config.toml
n_layer = 11
n_experts = 64
activation = "swiglu"
moe_layers = [3, 4, 5, 6, 7, 8, 9, 10]
normalize_top_k = true
routed_scale = 2.45
balance_loss = 0.00443
init_std_router = 0.029
vocab_size = 6723
train_tokens = 935600000
Below are experts of layer 6 (counted from 0) of a mixture-of-experts language model. Rows are named router (the router's row for the expert) and show model dimensions 168-223. Each number is 128 + 32 x the weight over its row's rms, rounded and kept within 0 to 255. Numbers have three digits each.
Before each expert's rows: "gets" lists some tokens that make up at least twice as much of what it gets as of all text; "comes after" lists some tokens at least twice as common just before its tokens as in all text. This comes from a sample of Wikipedia text that the model never trained on. Tokens count by the router's weight.

# expert 38
gets: "\n", "\n\n", ". ", ".", "|", "=="
comes after: "|", ".", "==", ")", "===", " "
router:094126110090173118119190136107123097092111128119079140085124107203117125115103163138157142150112141117146125080151108147100168146137126143161102135106141106148150169120

# expert 16
gets: " ", "|", "to ", "0 ", ":", "e"
comes after: "| ", "; ", ": ", "N", ")", "– "
router:112112052154130151123134076140172108089159171141096146097114039171122071129119127135096106124192159174115159183132198057103109171142195128150133101150173122165151131138

# expert 58
gets: "the ", "The ", "first ", "th ", "s ", "this "
comes after: "the ", "of ", "in ", "The ", ". ", "'"
router:090138146096198115078189117056097125108064185087096105112155062167129099159157171133131161103145101121143111159073118190110119172169171136112095138115175178177126180138

# expert 26
gets: "| ", "; ", "- ", "(", ": ", "– "
comes after: " ", "\n", "0 ", "H", ") ", "1 "
router:129104122095036160133114152067126156081072141151114081132099075128113095119129184138144128106189134117148115134103100164129165148107121063184110098153116116174154177156

# expert 20
gets: "- ", "the ", "\n", "| ", "The ", "s "
comes after: "\n", "|", "\n\n", ". ", "'", "of "
router:127129131107102127122182106051143094092121159126094119147107076126068117148137162146138145102182088139116109158105145168166082168112175154122098142129162121194182147073

# expert 17
gets: "the ", "of ", "The ", "and ", "==", "\n\n"
comes after: "\n\n", "of ", "in ", "\n", "for ", "'"
router:089144145162201072123157146128123054096140177120122129085175000176126113100144171138133091108185089150082150146085132167093198129117158099162111132083133100194129150157

# expert 6
gets: "K", "S", "L", "M", "B", "H"
comes after: "| ", ", ", "the ", "- ", ": ", "of "
router:103135116087165139119130098116084128131074197143133123156117158117134113085147152125150128081191124093092087157132115117163117164142175154131134110104149130130144190120

# expert 53
gets: "-", "S", "P", "C", "H", "T"
comes after: "| ", "the ", ", ", "a ", ": ", "of "
router:105108112093185066105175089098127104114084122183078086181197119166088102129160115154169181122131115129140128135151136150127155172161150188209064104158164116158154142153

# expert 18
gets: ".", ",", "–", "201", "/ ", "200"
comes after: "of ", "in ", "the ", "and ", "1", "a "
router:094140144078122056114153095075186100145166171080127056077126087098117108092159104164143145136172111144108109183108073084133137167149146171179150144102131075191120189106

# expert 61
gets: "and ", "a ", "was ", "is ", "the ", "an "
comes after: ", ", "and ", ". ", "\n", "as ", "is "
router:130131101165090143154102103132126086081113159150104144142104017130143031115080168117196134097167117166122114138089103175091097150112165182162076143115089094166128181131

# expert 11
gets: ", ", "in ", "| ", "(", "–", "In "
comes after: "\n", "\n\n", ". ", "In ", "8", "in "
router:093139090148093125112176097128147115128099159119148098145139051094119084120080130164130172149129182143075100094059112173134166166111186115155138130097137149205155150180

# expert 59
gets: "D", "R", "r", "d", "M", "2 "
comes after: "| ", ".", "- ", ": ", "\"", "–"
router:079169140136142096139151104062126113091109163126104151118092119164118081130074127167171156171208143102087111101138082156143122181092121157187098127169078145209110157156

# expert 36
gets: "the ", "s", "two ", "one ", "200", "es"
comes after: "of ", "to ", "in ", "T", "at ", "F"
router:043138142085101170124133116156109097092124166139130136092170108107150118110177110117174133101175143156158114099100085159110147200105147137166142092114162137165154158148

# expert 30
gets: "the ", "a ", "The ", "his ", "s ", "and "
comes after: "of ", "'", "in ", "for ", ". ", "with "
router:080130144123183115161179122081137072121147168124120150123118054143166123103194184167174122090141118185103105159117133165137126195135163172141129120096193145182136166130

# expert 0
gets: "2", "1", "4", "3", "0", "6"
comes after: "| ", "(", ",", "; ", ": ", "201"
router:131118127076170166139172129163113114168101133157047108129156089157151148101164102149151156143150130079104069240135147170157140150119178089180078108063135153172126178141

# expert 50
gets: "- ", "\n", "\n\n", "| ", ". ", "; "
comes after: "\n", "|", ".", ")", "U", "United "
router:117133113103083121076154085119129124129143142128119078175139096202140100085132165137118163096178096087134125149140066099144123124149159098161114083121177103207143175153

# expert 35
gets: "| ", "t", "\n", "- ", "|", "y"
comes after: "- ", "\n", "W", " ", "; ", "L"
router:119112121095126132104170114133157105045120134123138114105142093118122097148122175105141143101193142150093104181136122098135144124109152114187087089131106130191115189131